From a checkpoint of a small mixture-of-experts model trained on Wikipedia: a softmax router, a shared expert of 128 neurons.
Below are experts of layer 6 (counted from 0) of a mixture-of-experts language model. Rows are named router (the router's row for the expert), up (a neuron's input weights, with its number) and show model dimensions 0-63. Each number is 500 + 40 x the weight over its row's rms, rounded and kept within 0 to 999. Numbers have three digits each.
After each expert's rows: a language model's description of what the expert responds to. This comes from a sample of Wikipedia text that the model never trained on.

# expert 36
router:456460541468460521477398507494475547470516546463481432536494552501491446444497475462479500560484525442515561531536594514482568440530494508611534462499524467486525464520520505454501489505460526
up0:443444433460472440547508515526479540581475473482557539429503556513508517485459467425592445539503487473519545506492523468471466471454449474521467555462538544583504579541519473495502513487537501
up1:473496575541406445504484477471483496490482485466483503505442519488434467506473536463515539479415533455509556531497520551472497474542537492486531413573496508542535509482478464542528524490498537
up2:550503451445555490480500520552540529558489521504469503456438541529527480537501537474499520486441509521456545487408521565486487482521509520482495490506537512565502520565504440390491539524463508
up3:471517538526481470489508467543503452512477518436514498556506523465502485475610530543452626532524473475532498503542543501527523449486571434442464516525539460577532333476460566479444498531465526
up4:548568546504457578479509451518455510501556500417555533584522495430583536527479508539492463411541498531533550545528478501466514486448464470493519429465535523426570516471517523486503425516472501
up5:483577453477472484441538504473526478533527512498439455464518550499589460533488453570466621549507466478451477461500515541560541462543518539501502530489500449424533478501463563483503575546446480
up6:523423422572491445506532526513516510492511522536481486445385483537416487507482447492492572483519517473469542441529473498472456467478489433494466532470450540444490467527452552458504534360482485
up7:497423597464513493495507529435533484504450501508492495422471430502501429496441542529495526508363523497512448458489505514489492552463511547559522436524440554486509491522504468458601509505523483
up8:544496464493465469515515485394556565516435511523440518466466559461425435506540512444551486466499404476541556511474518500520551528478540463519506453491463494545587445484488569426484559570571466
up9:496557527481524524540477494450406441552498494470521415517469438548547482499468514460529456527506516500590508397503497447501556455432577448446479500502472500495432458459391516491467458495507535
up10:520494531578524576456541508519518536443436530494490561452491548476474522520530469512471555513502490481513426479501491443494525550559585528520480553567527452495449506530420525469503552460540530
up11:557464473517561534494457528430536511564448572480527521516548511538501526474477489478474563509446468475485448438496470516490565556524569450515538561445479449531462445449501537488455456473438486
up12:538539524470562478540550551512477496410462484508536476505489468485425447509481467451491472484496529452531579574413480559435578497505402551527499507505525538469461585468442519583496519480532527
up13:562480517463525487460439490530462606470422503497467447479512402549463419470528505466432506468556543489503507481546529496511520488500520519449510519492524577490557449579514564533492483490490499
up14:487521498513542574483503479463497472457548484418439507569474532507538452459537503464528497500475509487436561482524442526546497452501522457515500376543486533488494544532478489542546458503561580
up15:436440499499560478451548468507530453486474543471477495486522490549481510507528566568468530490474512522511516578479555547541507477470432573492494470479510442545442472514564470446568512480457553
up16:488477488477472531480462503619478490529599474506514475483511507495512423547599455486454464503531487504513468478546583515530552441525483527562545524450509498541526534492522520450546472567453495
up17:497542460453468465456513571477563507556528469494561503448486537516545540510427450478511483517526512510479527520559490507455517481479464584519517524474591464595493502545407411492431474547523549
up18:485434419451501471533563491523492523436542480503481527518520463462501529512468467496456474498482513522494501523546471431517545497433416511480490519498443464435499491524534506611542558508479460
up19:570482510528504497462527503472436446613483496522420482491505498512553450519497555494483480549530515567475521530462462555552453501492468457497419495430466511467504451508490531535544440595560474
up20:462508521451496604480463561547523460471517536500508516507513576472497481473510523507496517520558498462523491507428533465471495549453477485543482391615515508497508502443500528485519482497577518
up21:498517495491589520478504504465419516497469470534445478524449463494431445544521444479538505572481547511458517485513477482484423497457432520468448486489568491520464510518468422513478479543504512
up22:580513536518481522565445581553584517569528528442471430515531459522583456524499532441468481543424529467502535585484519464472509552499430465545503521508499449482532533406449439511550549497522492
up23:491471559474551451479451512504475508434470431522437524524473487549529476486525530467543474479453520461424523466564520548555513484574573510546491528406494518488507531495507472479484445528494534
up24:476573591571541476523511450466558462508512523454485479438545499509482478476398446495526482503531551552533512434455512479436540547467469499432480582480446457430491408455421525498546517528441430
up25:516473381551490513543466524535528542503486482526466535467537468477506520512519524501540467546535489453538507496549535416459464564570492498489482533474509460496472546510469504486467535555478573
up26:495539502529442493530491486450527515499497574541436463502494494469466446469450446491592492514485488497519483566469487496543493515530487481490493521489472495464491460465468492549540465518531511
up27:526410509479450508528411561530421496441510487449539451511475511486492496464588522532523494486504511581493505535490508487573536544436499418543493523522472487537492466508532554492565437497507476
up28:473540473505537529558482443493461470406512529563458478477532506562474499500474466511515559510464533515512391472473545493533507517470491542481474520480542572421452483517510501529529546433448443
up29:467467562539489575520430569511461486457486386477518475525555510475510514473450473564460424479549515463493504532513446454557483435483452594458513528443549485491596468521574592489506499490455470
up30:524486501526496460555548448457474480489490533537503504497437497499532488481472539500499515512448484473493518398553447546547544536503511467522492531388552550507487543514553534473458499546499509
up31:490461547530515482483494548508454498482557451575442555477430551474515543521586515478430519514474467503532473556675420502491434493547461520543493538509495520497496528487526489515513484513517491
What it handles: Word pieces and capitalized words in titles of films, albums, books and organizations, such as L-ow Down, Love, Hot, Per-forming Arts.

# expert 4
router:460555448503538586485556496514420525379516530491465481561479586519523532440563509476559483534452524444543491510495470508475539506507537481479533413570517500578559466597539478419551470469480469
up0:467470497484517476442445452501487527470516469457493561450488542477512558569487472505434513553533520469478561509462546516467426455479505490457514514408507462505493440509465481513463483483451535
up1:495469517592542498471492512526452530416511486485498442460496456474487517596506486489469520474464580448537567544502489495527458473458465474497485445494489464496525528542447586514518528513495476
up2:554516525491512438543557447592499481499468549537437522535497600501499504486438473408484505489500483506513567515485467500521576546498479481510449563478485552464529447493479480509602513516511507
up3:455548482542561534536468490499503462548485581519504539514568427523452527556467546473511524503491431477484518489452439514503542467537501506480486615454553488453502478431519477504439541478475544
up4:505463457507531469502511495415495455436449461518518560537513539488525476475525502532531479443537489543522519487488477481578476553529470489507537540511535442390526495585539502423516494436507463
up5:445500406540527582520557450476481450502514502557522462547525500442523497485519470529553444512534523497516465454461402524477569535456504432448512450511572495552510564480572474517492533524477443
up6:470502421436475495490540500502527498470550439533431449454458439492523510473478543480485461567447468488422498542500562515475508467507501576500515450441454560520535448527423489534505481452517500
up7:364537496497425515473479483439524432441467477532419524566483591511499546475512505508553482541525542479452484502525498481505499567521577490387446513485491513524554430477524489550524490486478525
up8:494521473498470526452512475469445421461519557444572564503617487536457483451494559490541542471475532515519454403477485503526541511573469398467510524589503498458511500448459489555467466427469517
up9:450524544481466530607466515512524477539532508508431538464505532471525479544489496505390487486470493497408549493537521514522574518594523506449482549405490492581511525504493525446468482471511419
up10:490445592491557546538487529476532467545570405471483554444558495508521555438503499487505461497490423536474471454541466428457498472427574498550535557484528423520426489505452495456472495537477475
up11:503469543460476464467449492607465534501540495548485481487508458478470522459547472540475525509527501523497493453439507499472561527523460502599528520448585453555581515480497507393494424539490505
up12:501506518512498473625477533459467539505489460536537505503554513555516495519525502512506538570539487511451498556499498531506502522420510405481488553499570500466533460495466482472505573560540584
up13:405564503476491461501467501529553453487497572461527499480557433481465444471514497421558513538525503516497434521530524444507486554443494450509504538560505508517523512468429546510480527503494541
up14:488499452552504479486508495525465482472501524486500514481479519512379521489468539495500510517492562489497496486500467532467471479494537488539497538473500451495579613425488474582473598547486548
up15:535454465473541518521470520473443496480499513494479500487482431480606522510493455521478474466496551431550424434546459463524531519520457557493523498494495406477578523485491461494441536463479468
up16:520465551504430504453435480575605508531529506522440536448506569485398448464545505483472457548522523520552501475546514502508496503529448485581484465487533531442491408504476436526567494518509491
up17:505603449523503441492466462532462434521508492478507531481458487482536519483477551494523565463466492496567459484500473488498509456462502403412450441550516420503510511472581508410504531579489526
up18:514562564498495511509502485497465482428406515513498524492469500493472455521535583494439604494532437532476538474556481487539481525510564422454495511456525469507485447529492462492548410490471566
up19:480466454490480511556493455417478427531572436487443454512476498508478456511563493477514484567447460504518486512485493484569484531486497545488542443547477474579500496504583516552560519460554467
up20:410520539593522467481550515554476536483456414465526506571504526541488503473497477524474552464429560440540476564531514495497538525486445508501571449456574548513497522570469554413500548527455539
up21:495512480502478423448447508505497471558521494534507400504498491521525610583537547472570522496499513448512498509452524464487508478576471484473493443619455497492519561582498473572583556486538480
up22:536411507494453461523482528459552518575466556415508509531473511496527442503562557552529505509528548473475498440479471508497553550507540545526494491509482425548470549512509524462517507446492537
up23:513510492515533497552462543456450527520529511486581534548451511499499463507472527429563478518427530462429443538529458512514464473431476506491458519508477503503506493508544483451564528579518526
up24:543528557530457415552511452551549484543546498458492523474546455472505517480484517499558519486450539494473558464483489489545495471512557529538563544463545397496462489555507524436571484511495435
up25:495460450558473490550491477478524434506435537504450487529544530509491475512547483514501506439519505458481484470537502480532501519444489500472421487544469506492556544468489493531430499470482497
up26:484448455468538515543470522381572503513528549558503495518456476523504535494496409486514497500480491476587496470540491520458479558455519506554623383539500457514563513498509479513448457492466465
up27:501468493465562558499495510548479421460428518504501497470565518468451490516515552557553483568505504463446488522466442528488504524569490478536481592500473480450515488506513448414419511472491453
up28:509465538493497475522570523543565497521526485543490469560527549488470526540487526522484479498459493477581534377555555574526435511497494451481466479615585532579498519543506531491550540469540580
up29:507571496550481442492570484421524479520492460561427462546519546469476516454493529461491477507471496447561541481507497487502549527497526423540455479512467528444462486429455517511481472515541555
up30:480454451479516493478476460443486532558507500497508473517484477518559427519557467497532478502493487511466490446492481431498395436501566545591484409487466466495534462456511528434468609479453522
up31:521533522543425490504532497490569548480495530435537439540461477531551510523499527466488511544523476524519461520447485437538516470427516430570465489587542556516463495528470488584576497479496547
What it handles: Subject pronouns and relatives starting a clause before a verb, such as he, She, it, who, which, plus subject noun endings like -ation, team.

# expert 7
router:479553458480531502547424539557463524444527546523536501531543531514527542480533474529536455548476505432524471463428548496473522491490487438558622570518465536480553500642481491447527481489498513
up0:523572440453530515455483490466510491404419441458489515463498517512466489515525512463490527493490556462461461504464516559470528498467499461466456509514503532533524459483536524389552523498469477
up1:495471511519507485542495488479518545555506507522499506564448432501493502471590584522499535394503495529563555429512434445439542462521498487551469504505466492500504515477451509544500604482433559
up2:482533496507514452405537484458503477511518515490516469507510457506501424476498505444513516461479510527556486543499531498590497459493437521446500520576468538538519422479534505496506507574450512
up3:502555526511419476491437548497552510542514457600479552446457445470445448439494489481528487501535467392447510453549527504493430519443531456538431464521548493571468518507449539499512457526453464
up4:509479483518482453508438577549536497531506542470486473453498464466488541494541465523575529585532536505536533472510512485464593515515555495553495470401465491475524444585499476530485440441448507
up5:521521427548486532540583522488531493531567532534454517489431555518564482507521478440516490513488554484583543551538390457477507493480507519487475514443556524480512455465526482478457497490552497
up6:496500517427420502462440525535458519446436490465522551516514516501479493420480439440441479543538510576466561474512516512472522502544497566517525547537444567542491566510385490504504542525539486
up7:524512532480554479470461500516517529428525491492414534499522556534494501435560475504535484494498487459533477534547530557465574497483562486523504505448487545478501538465529449506463543557489510
up8:552564531504532492505501579523461510504581480508490530457482531525519565488549532542526500504465539497451573493535489531457484498512519546529553542456508565478492472424477534550442478522477439
up9:450600573500512462515476527498462438470502484543385480563475503505596533514450497461466481447512517480522527501445528453494522505441519566516553524488474438571476463529495509483548477478514497
up10:480436521513564515574539434500525472451458526490501571539503512592547525502493558526533509442500489519498471470503548505480533474518495537548555486493466518557490518509511575398491470501518450
up11:557534477465497522469563587529554588494376481529484528567481433490554462427510519491475493416550555495483456532518463493505524452515447509478467515445448472493479508478468498508466492498507506
up12:432471504546418526508498462531490503522517485494415554431465504438514480435472454524548529509465517501446511492501467502474475475559570482484620579429447584500463533508503474499556524534496464
up13:542473402530452602485512492538485534495512538469489481508534532484486490505525446555484527432529477518473516481504516501474441449607537459505571531506502458532468591542430511513529548507405430
up14:514420533507501489538521415508493517537489462507458494467540488491553583488545484574492505528475518497481517452569523455535492457578533489473495550410471498492505503476568438477478464558527540
up15:554539519471501497564491465529514472463510523519487421542473460455476509489477584513503505542543530546562521442505484478534487557497482540461589508602476478609436520502496544539514555535443545
up16:525482506475561524367501480479436514515472564546505462528581471528523554484537461529495428532472458540429547563545442534468503497494503466514486472528516472457415440547568482459496480432500528
up17:436541552484418505435499528474469513440482566478491560466484470549480563531485504554507441474490490446454532520477484459595508505537501500525475527438538467508487594511526475479474516515498498
up18:488479547472474428485505480468511535498470578561547509545501489490531521503507387505505529461509558568493441519517423517530513485478479501412469465530472563532519523575553519500517472543526428
up19:490476487513458562469487421508499564488454455408476474494479411491424498543529522558562594479444573493486455392577415538506553485529454471519542473487520497533455579515505439510459487476498507
up20:458427480529501504490508456560432544557507539502502454547484531515532441527591494511455490532558529504440391490519511496507521459514521525505534595519552530433491458474475488511519470547437525
up21:503521504493521518460505527533450488541478471504462485523484515515516499475551471486441503528508436452475415532504505519533538556555538500576475464430483421496467447551434521544550525480534566
up22:439473506469498564531513537503409524546505415548518510566479601490570583480512511474461461453457533518513540493493517451538557485503480554500502499453397540465475456463460499493562491478492544
up23:524571488523524551508527443531471533538542515550531481484415486430501445534588485497483512428490504514544450532504481530512494479518525495550437566489522437551532503531470482527580462536507490
up24:540471517495578512465491504539559464510551496499489544519484545440495421455518484490535499534476471430445514578419534494544480472495488484533491461389533416539452484463499475433502419493497459
up25:523483519538504485568498496529521488463533472434502472533488536534560474467488516466494465514538468466487546578524519520450455557474497488500504467555435553491452478536476558527526581521475497
up26:560547503493537507474532481487538504481486520501397510532538453499465512429485519528531480553494549460469522446403499502477508445473485507478531569562557501489485571501455422491542453563499579
up27:544532566537498535511514478528445493529595486437477520532539524513503481501543500438522550460492434574485529492478466503484484495565539435483501604485447516476481487406519522478494504571538508
up28:475548537470587519595528519537549491515506545493617473485428480498546467472495487522592478489480491441533547486516479499479455500457537524526469454511460453482426520455500450506538520546521416
up29:541590496515492511588445500563532483456492483528514525507491472518500615512470518511546487477476494500478538512524520462525468468511439435463551493450442509556448495512492482471450526553535521
up30:500425480474483552526532526460529494398531511519538479500478554517466470531473528450502464503447500493494469484458512514531471474493483498493467483560521488511472453407372475499507498517471613
up31:517552469483522458464518466562458537555496477492444545510559474491488534498484482457494499470520537504526478469532559566474492522455446554534428501505475607506439509576460524506530484514514472
What it handles: Plural noun endings and common plural nouns before of/and/in, such as species, people, teams, plus word-initial dis and con pieces.

# expert 23
router:518489493539449546482417478549576517581457467474555515601460536524438530548543476539530427436500534478404522539590462403498571510503516516484553496467492531586513527549521489506520490476518530
up0:538436405510434444560485483498482526512480490431449434490563445506531517507506540475593439482480459526498432455518560520524493470533472448489456456553473533512494572482443563531512510485506491
up1:568493509490539510543496479471482502517458477522517533458470440530562493494457462476498510524508536464530519541471498511502595490530468507538523451531535490466508439442402493458542448472466447
up2:502512562433488513509520573445502473478479484475508479481438445479565544483543442446470490531515537493430480530519512434506473501473519493540500594515507535477491477417560493484456536424489508
up3:499565514435525429578528481497453487519488416568560447489565525441441559547541463498471497548482485541520462466518454418549504555541517526516512515557456450529485521501472545441563571478541486
up4:463557473507469484503526481536539545501430453482542542426484465532494502582521491452445434412454474601486484510462507486529413572541464502493467514516527542472581522443475518594523458483476528
up5:556506462515480402475474515527518501554491499502555546534490475458470595573534429521534543528443524420533467493571493490513471467503520471506574485468514563491532481490456525460578470438490519
up6:479497539525559433539533502519520493469447459559495500501504507532595513443443540496532521429479543510468539458447470452441470508503508530502521470480530526466458541545516437465468510473487450
up7:549525464505471490546469506568482431513500499507424476495406504549490442476499511496532476563531462425475592515504545416451489588502518540507521512555503509538510550465454542535577519490464501
up8:447507565459549492521569544470445482485560481479482467546529577510482403524485540522532493550486515416489504450602552513453484503503463442520531454531470506497560517483571520597486470492456439
up9:534510560492497496511516496429454503489494514443534569514517513434468579520527525459493449468506555549531476418480485561507457506505480563536479467546460522453568502565441517491526497448464537
up10:477503438500511412475452620501486438448502494552525503539529512575475484547577487472571483579480521525514637538440510454502448444455505461509514441560423509485498496474477518502495504528500505
up11:533509466486529480529477482546513511403567454437490505556507514432460479568492522546519522564522497425578532527499468507460563559470644495520523552518529529477540476489509548590485487493512417
up12:529518574514530502482533499437479500537566428458481496418501468482499539515496494519500547449424430527500456487491543564411573503496503461450501514510508470520481449504437531556484520472495463
up13:503522521538433489520470505482596520538493593505513510442572549493479454517485446423480529424449496469506530558528475455503503502442457561509457467534509570461501517489448488506477420578545518
up14:478505552548562427513525585514593524509561502472510462464475501517558504468554489500456466534473503517527525418538471497506503464513504552582550453528521491583528506426447486504459559602517478
up15:513533414503543480601494597539549461445453480480590559530494550477478445572542546497557538548520419499507509504484550524580493585535470420456509535512489474475528446514490475493479472481444509
up16:453479502459396487537507562513460493513476458488492402540536518418527437537458486530508473472488492516536521516555446473484500524492517484373592500493514480439504482535506466511537500581475525
up17:472521509426517496555517450510516442481506483459486547454573395530498482486604457522436503501527510543462543519483447474505477469448528465426501592577516564535460588557506494575532486450476513
up18:483490512461490520478530460520585453512527529478472510495468472532568564492435461558558463512563522456460512559477442523454525533473489497494528481537537537516462494489509600526576485528407435
up19:525568441442547463500465457471504516518507523584460567503520470642569468538500517523567533557565504511492542603529543437452494568464481503482479479473470494511502562524507498470551543509489534
up20:524462520492496516529529530522497541516483437494498413452438458469545442511517486492449493523483491568543552424499547467445456505541519504439536472415545482573566527490497491553512522516561553
up21:463565516504502528468559483443455507504474494399398467469499546552489521472488495427473503459433466507537474500436492510512579494544492489496473504457484481464517446450506493512518560531560522
up22:537481482502496445552527539493457522456507474490433516499524541440476502469471483504538507489460463538510541514513533522435550465490487540465533579489477442561574562652485411470500495459506465
up23:532471506429445487503384566507554492514531464521456510527513490464560457530481440519452497511503540497507578618476548584547517472520572516501509538496561510501415437435474464528476497491505481
up24:475462513463450504517437493507553500451527514521559504516514502510562448430474508434466472525538501518436483436573536549458501569487497447588422577487500503493454467516488500530581529558486512
up25:502466479430513460507502632501454503462431535426528557467497532518520476490538466517520498477511518495414560609460510537454480496468584516523491569495510530533476563484466404513525523538531510
up26:523522441425531497485524452571511509520474482574587501520484507464510529459518541529438542533452492536531485501562459442547422448571494493438515414508534439476471496481464450565454461540502495
up27:426473507496516589539529473403455601489491487508505496485508453481451459550431511524436521498456481508538452528464539553526475467527452476516549502546547491554441458535428556514453572509474477
up28:515497509467565540523466517581527539497452523527489505533492595530538454521567468506519515593482522523495455541470493499566558440517490527468530424462498547442506440540456497488546490416485622
up29:497511510498487463540442554479477451531369481485406571542494502498500456431504534502476508486539468489486562448378485544533386420503456476444537477472486515505531477509484536448483509473534454
up30:422525431491473494436468500530494512514527545486434582524478477565431521429438508502473485565476512435547543463511475442566558531509450560511468490558453534485430489558446537547513488510485562
up31:551480407517486482506486484535486483484433456466548488525508470513513520491491540508523519552519529431543503538446484465585583526528445482441457511501526466426551460510423471583506489418503532
What it handles: Single capital letters that begin a word, name or abbreviation, often in tables, lists and codes, such as D(ublin), I(V), J, E(stimates).

# expert 3
router:507505467550473509468583542463576443520515570522517510479521506461497511489482504488454508511537468481518492501569497454528487496524465500491422469491528416536568557572495430524503484469510496
up0:467477554527497515479464459502491513485480501480503437420490474487525478518417455525544492567499520587462545485512470456564472481396497492433475513458516489487484581464570486482484506448499544
up1:486566574492484431460495540468504454467454519497489502466426488481516504508487492531496503504454522487480431509536516575470465521445454538537522450408468499570512541500477463454501520515516447
up2:560432437492524431483482462495492395480462545521488525527485458548478477428528443472523544536448512507495472530501502510513430488533501435403440451413520485554480589487473446469484424447507434
up3:523540485488535480549433491512535486494482561541566469560564481519469458589458498441564530548474482516469551473461492493459456517488556463537520518492508405486520483518540509507555472526506466
up4:529515535513478498457464451506567521510504455505524455468505477454588555448465463529479481479536475490541425459569478519427477456473507474543554481469545545495533546419459461512502525567495514
up5:477495516496427530579536528466458467447530544489479475545532434542519467573461534467559494561532473474440540440425566496479509501529541498466437466482474480512537582512427516436437473511473529
up6:467502512422493507503534425496471477422466539584408536491473499541500522501514482533455509526498499467536530437447513465537484589523466512493507470476592523536458570483489559466431450475495450
up7:462508493495535411515488501509431567508538504516452480496448534602539460475498556467488527479548507470465485563534490497576479433522484440479540467457486524479479586552494505427465497498518443
up8:469516462509421477529479570473469469503544558522543468531492499476458525444479475518449560501507522486464515467435470460469558508525471426398532587448454519516441405548519498551526532537426486
up9:556572482522535424576558494451493425538565546454470544447482557519574508487523510523544506472534550512498528493416502544513474459542476476508478431518492476491510516580521508441511533520493455
up10:533448576452504539380518513500482530526473580485502545514506485526482528575517484474460497504462554549480512553465528480523534501494431504464512451401492530490525519561468478509509397550475491
up11:511531532496466504502422538542485521439471524583386631509539503507504515524497515553552476465524489576483506523468552465472526432497461566565495547482552507461510574461510503520496518450455511
up12:533488529494476439518544518486515434513489485480585550482497462510489483481566489534542510518412557428557473536482499416482472527488528520449499497448466468493491485494507453446561480565468553
up13:444433529439522548644545402531524516502445577519440500539490520487474587511490473476482442450531523569449484482518523469517524503507491483543486476448556508540472501466458478479504514485513495
up14:502509565407442474581498507495485533571439446481483547538468434514538525476530512541494524492505421462543594541519503493513541500416469517518464419578478515472483474466548518430561499532500439
up15:497500503532433536589500432517551500541479514496446494534455450539447538420459482518512420467565509469546568507473491535468487513480487497508548512518531542474555540474577457512465431469485451
up16:479466518502510524498524556531509521459521514513596521504543526546513488511553488488538480514565474577551460507516564523490409505500514500527448434475466533508460619435532503519504544466513488
up17:543529545506508451448486584503452524475480454457530481517410514494477501496502468484485521519454518517503461522512516456507535486485503434499480467377482433455514485491578489534462417493503524
up18:516542510433514518451455593491478561470522497524581564520485475449492522563523450533488498462534471507502554478575552424540511495458592499547537524539550506378476590517523555524489453514551494
up19:526546412543507467426441479498554473501492537527504505477542578511533488551495496431524526512520542523487569524525552557475474511498484421505432559496500445490503520475620469534432543497429444
up20:427461521474466523533473539428417499507544483541443537469516577477501545471537501512498473471440478501493428555530522488515514467441528451497525504491474403545540505445510483480487475542542551
up21:467513504486435577568461481446513548500508535562529470480533487565468417473471543495494485459507512520503480445494505516474503486460406431447460527489559531597486566518451464477538516451509460
up22:504544474461516463478534493431541552474535507441473522417503449457477463453524512505525506548527525477532497517519497572508532510461536536478479430444529503514533555570484551493517515521483486
up23:476502533529463460452491559455506448527533571426440510597505509508519446477456502550461468532537547482498495457561482524475462604484475478516444549429511485545543525509557480449493566575546538
up24:501527469516529478558439521567529527500550485534517489526481542520514531516461503451405436465585532527599509561508425520476488478512469457523541472492473423545489484487528499509541441512477475
up25:446519466546555569541477476514548467509496537509456489494510590539488612456477489503477567515536515431457519488473485505444471521492552478515524535486503593420491554590576508510490520512535495
up26:550477498502528498538521550475484450525496500489406582521441471502481517498497454503529538534476551483417380463525543543451504483560523448517428574520458554533515451529485456462570566420546531
up27:501493479495532445460469521506446499448510467458565527485493524509507476500586509493530481502570452486473516441531398492484486428564523529452467587532422459494542490493453502475571503515508584
up28:487554505505534562514481477489474450582495546487492460475559479518458463465503512519484476403460466476429517540544443443477477492520478529447527443383524592497491464511493474497561469562515471
up29:505455483495495500559512451513503520425412423546496527504562528525518538512431542534477560528498488502594541512539530461501501476511491533526461520492503536458515489459501449417461493437476497
up30:501568553543543428524545495462464552500530521508572468494463486523499533569439493424452510527480512539510481483466549513491524444505555486491467430520444443471495373498484445457467469519530418
up31:480539477510481498492486439477440514529506451490463464535446388441511549507505557457518541496554490477486528576487492454481496498482510617511502454466451565551506539626557527504502564470474468
What it handles: Opening parentheses before dates, ages and numbers, mostly in tables and biographies, as in (born 1954), (aged 63), (1979).

# expert 1
router:547484487467570482509455386566496527515521533457542492460458469495448514533472457577524417420481544481505544506500498484460501541568507540532547470446521540521472528597546479587501460493525491
up0:501465495518550465516474459528512471424486474544440467496428487500443492483478454487525458522523552537496486524554561528469585490531476555446604458616486557512433458419506497402521556467497490
up1:449463451496497591538489553491474506571506515481470501500484496457471539540523506464537492525542517532536431455542450526582496507499475535527573537516440553558476526489535512486517497425512469
up2:453487506487494474463609561500444544538530528476450531483500484466469459512520508531552498465480514530565456461414565562491538489474533503420456538521506522417455529436516513519500523472482546
up3:518479469497484498475516527446477468406493526466447548464533483495512418519578489478499532388438510459531587527501495565561522530494409471475522552545493517516522551432462514531498456567523608
up4:489476522536479570609531533468527465543560518506508514472486508494490505449518580464543518496464476525519523500527417515441489422417479534522483442477502446476443450499503422448423474526484505
up5:516460493483479550559484540576431519469517471478520526505532462515455592537572482525501471446546520459532533479490512515502449582506534511548485475553549491497557526492452513477453486451536525
up6:516524553434518490525526505554494536505475499540486577526468489489495541463482482498475499469450521434546518463493473534560539485550543536517441528487498432536530518402445560522444515467546483
up7:517488564519489548429507429504549501463428460588530565524532460516469542531477532492508460570563518557563562419453532398473480515470449462536554459527521443505455492483499500510527528544485485
up8:566418587500467519530476486510539492450501478521438541500470479490494518505551453556592443508543506514498508475476526560531549477464581527432486471472536483509409545530466497510425481492454481
up9:524525483493550484528522480433467517493538538447519527545485457598445507516541552521532440520469517516461474434480558510436538556472436512438508484414477513509494468414446529491521433507465550
up10:461515521440535544451468506511560468540498566477563477462522473527557497466454492427533501445545515461502492466459512456550493506533493508541497503523485571475517496527452489613597539461443550
up11:497457482476487470531485453452479583528511541419515503558497435553523556508567550488605542527401438505493470481520527439496509467551538502527553494515504507461446535513426510525481563444470558
up12:536452484545545560422416511470439473480454469462495521504479492473487417460494600493512565529467491463530456474508551519534502490535478469478517484451592486549494443562506455497506407498454446
up13:407485452522566475524454483599507493415458514485542491473564513488482423457550439465515514536517530562481497497500541478502515544506472592524415450494486517519449440533454479428476524513478471
up14:533499529566477549547529439476525398479514483473506508529488444495509478540518540549529527496516462459496511420572496521454569536525502511456476540432484505582523591530497515459483525436497517
up15:478522453540529502532533498457501457529476527510435477530440475471506520457460528495550580490518485489448476494482486461503476521531505533577534545465482487502440507495581560488543505532523427
up16:519477504529557474527532500509467531513510455527532558472417526455518422427485400503523482573535560567517532510553576515526505486415494527560507450532481556529582514456518499440484497575510513
up17:480550458404457524450474469456467547535505469481549579521540462540564496484498544495488524429495489494563561478524587493566463472557458427503471503544532500493498505556506491521472509496514474
up18:469558507525516560495458537529453552481467542528467462522457427492455445526487461548556535507520474486464416549518527521423543411446510496516571454438518460452561489479471489556392500460541485
up19:492477464492481479539479437506517500507495556513463544513586459487552493521503502523514456503529450549497509496465530521490464547530395489469609496537504530579558519547469497529494540530508453
up20:532589531474497478497498498503523493427536439515539503447492556529465506526547475510464415395438525510509463463486449498534486432463503423460550509546516496470475504461461520578532466496544421
up21:470488503481516511495562496543436480543489541476536551502525562446456571512435481512480586582515471508506502568483461402537482546508513517499478455564505476500458450488521499535484522437429496
up22:472502416561508484546485475506562543527442554585464527464514504539455485521488477549441501520549482532462554528512493518535505538439520539448503473548515511470458517506499494512444469455426460
up23:529468474460481533512427526476420493376497476549557532562572502407483484472496532496543490529467445498482440527453497500514508583523546516524460522514545519549452508542486490500367534430534496
up24:479483502472546408460463487508561468533576459545482440502477487544463565482410501473482514478516406491463461446501484471464504536540518549494524505446482432442534463483550468520502415466566454
up25:522466493525523514509496480487515523513535464421560528488489448519457543538485481470573568510586464528493542602453489497440459529540444522513568498543516523423455557492414515516638531500477467
up26:489483490467500514517559445519520508457493530470517501496473486505511480551550460492469524519451490472490509478585511501520515521481480432498431537438482496441581535441575486462466548526491501
up27:500491500422500508418535524502556508480457460448525489480478588512452475536477468498474504560537482553497516437496563547475517521502415499534503509435558433476518567491513502496488449536407555
up28:553433508496540514472477568611489501509557555457507527494466544537478456476514510506438462494456449529501456492504540491500487536581588501416502431494422469501514554519457515513467475505507537
up29:454499545518523486516512511518474462513578489483452545501516433476544467469457433500526505520468521500460553523467525568507493542532513516551460525400481488487476649553565522523545484492556504
up30:481550478494519490514472524440504521505459441515533480470482471461515514503563578561553531458484452476493497479539496424457397482458497526473550513412480498476587490581532512456491510504497498
up31:540505503522486493572508502546483515440460519491490442451488524460513481468485480460442481518516593515541442488494519481540498426516461513458420567525474536488514531514514492536482601465502519
What it handles: Single capital letters beginning a name or acronym, often after table bars or dashes, as in K of Keith, G of Gupta, GK.